Experts of a small language model.
Training: a variant of Muon for the experts, 271M tokens, 4491 steps.
Below are experts of layer 4 (counted from 0) of a mixture-of-experts language model. Rows are named router (the router's row for the expert), down (a neuron's output weights, with its number) and show model dimensions 0-47. Each number is 128 + 24 x the weight over its row's rms, rounded and kept within 0 to 255. Numbers have three digits each.
After each expert's rows: a language model's description of what the expert responds to. This comes from a sample of Wikipedia text that the model never trained on.

# expert 3
router:145100089171147119172096128139116109134119150060121119102150132121171089144136131146166151131133135117143112086142090132119121172149168131116145
down0:158084088180138112138137096127146133081080135109125144136127141104155146102109143111162120113102103143133124106086126093114130126071152167147132
down1:128158125121134159127091097133135141135126126105082125163138108145163125126144094129148119085143136129123129065124095155164149150130145112118091
down2:126129089135083153094144135130150131104086132120145121110124079165130128142157179097103135126128103145164095139126120148110117110160140134134118
down3:138151111106123115147102188102111116089122130106152127084104099084164127153092142093088122157106154122175124125169142143134124143138129132156163
down4:135112095099115157136120152123152138120111120134131140134157096104153138150120137148138160145175139153167142083095134097145164110123141054153120
down5:134182143096151138104115123114122105126101121145133110105159136131052120128146123114145115073101123188140114102161163130102119119171120099138104
down6:096143172133116146175109170165160150131134147135108091100133144146123133128134094117148173153121103100157112122100122112094147142112127108113147
down7:102121159137129109119107171129103114129082101150134164145153133135105173160112146082131108137158125119144128125185080110154118089090119127177113
down8:146102112139114097131084136141107097124119074128151110085104131111174096085126171125156135098128134147139115097110128127128124129114094170140131
down9:104141130097160112169100130117161160118125113129121108124112107139112116113150179127167126101140150107177086125171152113113156138109150094124126
down10:164084149120109088102147114136149130144121103155131158078139154116114124094107134114144104106121120138080092132177168134085150084105089185112124
down11:121148098111165129106117089129139137121150103151180123078148136127135095104150108159117174168131106167133091132129147133135108166142117156077157
down12:115146105141149168119112145158160129154099136163093125132121128128156134084081103154145138122121121177102084149127111121141061129119147132151107
down13:119139125166116098075119113139092125135149109161119109126134140103104129082141138139127127118127088098106130133155111086201137059103132114126117
down14:179149133179181139138109153111166174123132154138098107091120127176164135112104124095120126132097161123119129157119144126131124131086117124122116
down15:125153133152127111135128076126109180163143152087108108150146132153110187122135130104127074119085145169137151142090107132128081164087078096081131
down16:125129166088065108105154156166147117108074098129128128111128109124133129091136147099143088112120119130136106177135143149126132175117127138157109
down17:076125133129182115115124132148147173124119135117121106124100137166125181134152131127110133109128120128134137151131156150128114136128117072101114
down18:128133087124122171104113120139111122102174144142126121104128138078166055125107172165116105107119119103156143100138130118175148129145125129165143
Opening double or single quote marks before titles, songs and quoted phrases, plus name-initial pieces like av in Xavier, un, r.

# expert 13
router:100127150148150129163154158108144107122142087139103173137145134151144092135136132142198118116135125129112129108116116136107083123161149122140152
down0:118141104121149120117088197125127173118115142130169128098119098156095145116166115158117144118155083148124136142117123150108118146153140104166168
down1:133146129135104156120131164174149160128126129117117148137160118153116070105139105127114127142131135107126102150148112106144155153130124155135161
down2:199168121096118168125084145118153136128137141141084143123080144129126152140154134146089128111150122112129175122147107134114177133088126187141152
down3:083103105098177141124133143140105141144149143077166112152121119110131105124106120084133116130121154133100127115179141152101147145090137111132152
down4:139169113103166113132140085123129135140133123103153104125100132133115115137114085127137125123114122129132115104131101125155133112145133127121080
down5:104105110175132147127127115114162134141126071152137080151124120126110103124108152124131129122096094132094137149140124132153131118121100176181114
down6:092158141166144096121096110147135143158134131077151135076107169103102176074110128117110181144140126105110148105136126164138064149146147126102119
down7:112123134084154170164119150096145119099113102104112117188135110133149141151111143094166107133107165154130114126122135140100103147150145166142135
down8:145119144113108114154149071125123107110069169130107074120106155097145165093112123127118120138127139130174169141126100159133150086101149134136148
down9:137155135128153131095144161169143159127101112142150116129112113160142136104132162115150117129093143109144105133120124131152094130138124085193152
down10:140130115146114128115157163120094129130122156110139113142136156165135071137147143082134127113123168128140101147158146143131140143152138147100144
down11:160102090128165127144132144105110116102140096163130106140160150159171149140133158130152103142140169088105104083149133123133117103136133149143140
down12:130070149080109147166170094130099119133111108103125144115123157126149156091110100136157123090115144154102097123118127100151153106147115107104111
down13:104124112120112114139140155126077157135156151101123108120126121117092150119131150111160171150156125119107111120086117110124091108123137171116129
down14:135128137086128142096122147116126103144088160107143116145153070127118144123116146152151163117124141161162155107139138163131139126132122108152133
down15:117185136120120166152114159111084147124153153138156107166123119130132179142148090128101152131143168126107118154173158097140154114142146101181141
down16:103150076137116135132150168100123129155121122112118150150134142135148122129101130125104098140113147136163101155108151204140128180112099137115107
down17:104147100083108121138118102101131131177141145129147133146142115100144126122182070122093112081118090114134125161100146149129116115095141132142154
down18:112105111123131137133107127151144178114128163118100118124133136130081118135135114123113115157100114182112117145151115150126152177159142121144086
First names and capital-letter pieces that begin surnames in credits, lists and tables, such as John, James, Tom, B-otfield.

# expert 0
router:087143145108157119155106132157125140131119147157100153101103141117135122160137156136112118119130127191093134162140141134135113115141117088065138
down0:148107149129139127148077143149130157128128114125109159148112119108145163130058106085125097123148171120121149131125072148142140187105154138131134
down1:066129109101155142086175146153135122122137128115114125134089130109163121174174152140111181150099124125096134134179103128142147093073171147135087
down2:107116132111145115139064155145097107110123145144119125071108098110123141127143135133134128128105109118120141162123171119108138135106093154068118
down3:090170145107101138079116127119138146169101150156092095134145111103131134096145113110122107137149110147154102111114146126107144089089087104090116
down4:149156082185131131091101140116126104148088170133189142134111119171148105140143091146109150108158123097110128118113137112152149101118155113166124
down5:099083100123094105151115111106142120138143167133111166079135118071168132120116150130113146153143084118138123137089110109105106099111135138185121
down6:149128105135109162141119092123139142163135117129151105159118107078130123143106166089100099170126128101139146118132139101122124126149158139118111
down7:149112151138136113121099145136103178164155110165110142108150120097110129134143126149161102148146111100117135132135140075118114126136102125123151
down8:075120142138138124175133122123133104157143092104132120103180121133139118097143156085112126109117109151104141102142129123147081083152123142148092
down9:123089093149142149108132084125127133148121087150156130132089120147113149145089137129119140101085118138118115137141104144104150119111151122090115
down10:116140088146147156126092085140111134132121120134148108131103132184146121143099115126116166140131127111135148122143130102148120167115118137153115
down11:137167076116174158169101149138130109148129088132137130094134127111163090121109119135098150121116133128156117087177174159125112134121095124117121
down12:112152136156120124139162136159172139150130124163122161132177107107128090114136134109148172112189083090129119122135138159133119075151107133064108
down13:095204100130124083114117098146146157161135110150128135071119138133124101113149141130144128133175124096133111150130169146159120110119131125108139
down14:167110148127107092181150139121095138142122100078154089164114116174085143149110129144113123171112107148143148168143116099137125146159130121101112
down15:111108127089145132135152195121107117095148183124150123158108121083132106126135105093172163098139093119100123139068110105132118101139095127094114
down16:131165119145105124132169155132114110148132121168121097133114150142143132105132091140139093148141146100097124106112110110132085151117119164098205
down17:116133147091131116114141125099153126119141121115141163083156115145124132108118061153153139081111138115158118123137125124124119142144124149139085
down18:120088157100107113141120120139136109149169122152132117148139156086135102134099106124161136126118133110120115165106150144140123068089114137145143
Mid-word pieces in proper names, often right after K, H or k, like et in Kettering, il, us, em, k.

# expert 12
router:109087109122107142099110157116139115155110166137126119145169128137127076151167073142077155085112118149142107089105124141172157128154104157073143
down0:125106107121134149132112129122146104163135154158109136156136140120130121143142167164115118160135126139094136128169142098110107118151077098084179
down1:181129120149093166147098142094098117136110141146112152113128117172105148133096190081104135096190127157161135103125135156098121148131146127137114
down2:128130130099157137101137161117165122142122099108129133128142084159107113135142084162102102153070103132128124095075109155178125148137118146127128
down3:115150153159117111163125164151098130134105142131115132140153129146141126107120185126111100101126122151136143129129155133174134096123094127129134
down4:105138045136120129116097152131116111146158132163138083101097155156135115160117099154144111107093127147170176116103088152124123120152097150113138
down5:113146108147106167121077141156167117124125120121105086135175146127135062147112110136111129126128138141112133106125165108107102129139128140100137
down6:143132103141107132108147106112149104170112111146145150141146123138100111126128141118162135120135143142121128144115151088084132123129114125112120
down7:153086119146126157092138124075173149128141124091085118114134116119158107099135063143081119085137108154124132144109145138147111156153116116152156
down8:137195181104140153134126126131090131102132157160123147084121134113109127149102135113119094163090161122147174130162149163120116147120115148093106
down9:113120128106128171113131141119133135144096102113107127150151136149110134112087107148151127083138159103101170140138091156124117140102137131088210
down10:111125146157146176165122103099163116162106126091156118146092157167165127150113068159060140156067117140112175126126112148124081147098118080163147
down11:081106082124129148125084145106124080140131127161123103168140148149131192142084121129137130152171139139159141154130152107127110147140108139078107
down12:163131165139119099149162074073110149156137139141136147113099145133144146166100128155128112137108124104087105137142120114132095146084134096117137
down13:102110125174139109139114109108134095171126136158180100147147131114105114145153140115083132121116155097132085122155103137134122123159124126072091
down14:136149114133153131157093117105129086118131138112105094136140098130100169141100126131153118094127117141092112147164088109112111112119113162103165
down15:125111151126145147120126125166141142165081135122089109131130127151130160170169130126098144117176126149100115134136142105105116133151129090086104
down16:092125112098140166143120120132120111123109147163096093120152155105159130119163076137093153116111100144149135153121116192173143136141129154069154
down17:147174107139127142180138133147128147139134051133082133091093137162107144152082152095136166141127165125116109143108141101144139139082128118119099
down18:148097136142137148137124139125098157112141099164159134099143144126118162113103110097100105159102119181104133163186157103106112136079118148144119
Inner syllable pieces of longer words, often after m or s, such as is in Inquisition, um, ol, ul, ist, ilit.

# expert 31
router:136150065114171127148101103118106162112119142152122102165130126122122137149104111124102127107127144110123125129110141090136132085084134115112111
down0:122137085167113111129115127178147103122135123132106117130104152162119120153108106127158129133205125138121158091152118146085111105088124135135144
down1:134173150117161137115132155083136103156150164141149107119112110101106123104141119089121115159161142076130144120110108151132154182110137139117155
down2:160165129129136124150112118135161069129115175134141086116123141147137128133127148128120103102145135152105141135069126153086144151133137140102152
down3:108099144145143127113172131101190109119130138146107112151141124133116106162069134064096149129089112151156130150121128171109091172128157104103149
down4:089097087098126158077174129155162115133098100128121137162131102166142116109124125145133142140118166159149081139140134135125093134191113109121117
down5:128176116109118140174113156076132125102097145163110117154119148090136112134115181147122111127132107139104121137154080116145077155147091105111156
down6:139129111084089097150176130152104124140100124075113120146156140135121114162097113103138055144161139104102129128141154117118123112122092138126142
down7:163110150110149137115125101141203103147102145077126154081131093158093166113143125075141151128137156104145138121129100181136160100116120099152140
down8:139144122065117118118092129121089140149137120115157109068105105105116142101155148113134112151105180119154141136099110118086134131165118132121129
down9:153121109137165071125094152147153150109128123140149143157163120142102128168106157127128079128078076129090168137085126142154144098151127147169098
down10:112141124138130108163174137103203163113126170162126134119157129106158114140138126092118156152129120165129121150124110122145148072121111129108132
down11:124133126118143111135135110121098163098114181142136123123128133079138108145098142103092125121141138103129148113141124106118100129098094180122130
down12:138141095103139132130117093137172142105122133088173129118120096170130158129170124145103155121106167133152131115124138130151190145144157130122134
down13:128142025141118117173162132128100138123154127107108128135166170138103098137148094086099112116144130165105094158137139126083143120113134082117118
down14:153131137102081091117131108121127123150106124145144134136110143117106091080073162152139139139136086095125152123135119105123108133097146122139090
down15:167155128121144116161073088148140112178097095146127150144150124109130148119100147126090194109109151119098125109103123120145161152074109143134126
down16:178100122153143137156124154139166090165097103147137158169117141095150093122094100122130160109138125081137125104103124161109109110087122104096147
down17:136162151097160150097147140074162134118189136124127148158140144142152115123114127111193153134137117107103148098163133055165145148131097178154170
down18:122115153101137144143171112118102121145106139094106100086158109081135135124150093144123117116131176175120115105156104118126111128116080120121137
Commas and and/or/but that join list items or clauses, often after names or places, such as Naples, Rome and London.

# expert 8
router:127170177149163148122145117105148114125109140079137162143117136161094122132134104172152126137120139145100146123152130170063124145127116157119151
down0:088100125137123104164144110096101153143150153138146123106154082077140125121106168107168157159121143133094121157170116119125135088112138124148124
down1:159089106142141116167143126157108116122132118103127129137085105124142133136118103137150153137102119144168147101109123112124112134112122150113131
down2:141135128132160127112124106148103127179094155135124141132129124130116135166147112114139148134096149120153151180125133149117118120114145129137137
down3:162151119080107131136097087148160139144131123088115092130130156137138151108136127133152105153124156156102151124110125108117123081112140182123132
down4:122105114134092141142138137125119142139175152131129129134127117098172091098109113121093126099136097122137100131141146104136123119127153132159070
down5:123118119149147143157132123099133113108112158148153136108131112102135141136154132129124129127124124117104139118138179141052082134128123163112166
down6:131159116119096127104138159131097126109130146149109106130143124156116130131149130146150139110171146096117121104122156114165147107156152134122132
down7:085117146159138171130162134113124102125139150098165139118106151097112113120112135113117125131128153105132153121124091148139118118129152156098166
down8:119091144150126133155134095145117120131168120157113138183129170123156127123148110107093141114132183134130111143183095116121155123092143155116123
down9:127133119143128170134122103106110115089142148146190146118146139140093146121143111114156143128166143088135139154127120137105160136135136157143121
down10:110127121170122146146105133103103112146147145135146165138170133115157187136122143104159158138137138088139102188164124172135101122125125135120137
down11:164097102128162118115131131114091149147133101181138098118104161122176126095132134145154141122147106107105113165211114116133123098106131096140160
down12:118114119167143145151141076118116155114126157132142115125060112147158156140166146157137154154127134124093104129156134113130142145093139134136094
down13:148147123079147155104136141151095086132142164166123114164120108094121094176175115143146142149145131140122123102075122135106162131130150166147146
down14:103146117111100100126126141110090105147154092133124117126102146077113081115116131151115140116184184165108129105126083134134135125124115132111121
down15:119135111135154171115107086135127085126149082093114097154114113096124145119123125131175134130121090141162149119168113153153116156101137109151131
down16:124098137113124140141088126138141144133167126157087137148115113096118112136151130174101114130135165105144133137065146152096160104107124152165135
down17:154118151118134156167135092134132146145109159135122092072124115087169144127103103154137091124140130190139116090108118149145119129157131070084120
down18:117124128138129140143150127086142141142115108168137148127107124156116121151158101111113118141130113139109124140107134067082126121085178114135143
Single consonant pieces starting a word part, often after a hyphen or prefix, as in rent-free, pre-vail, Unter-frauenhaid.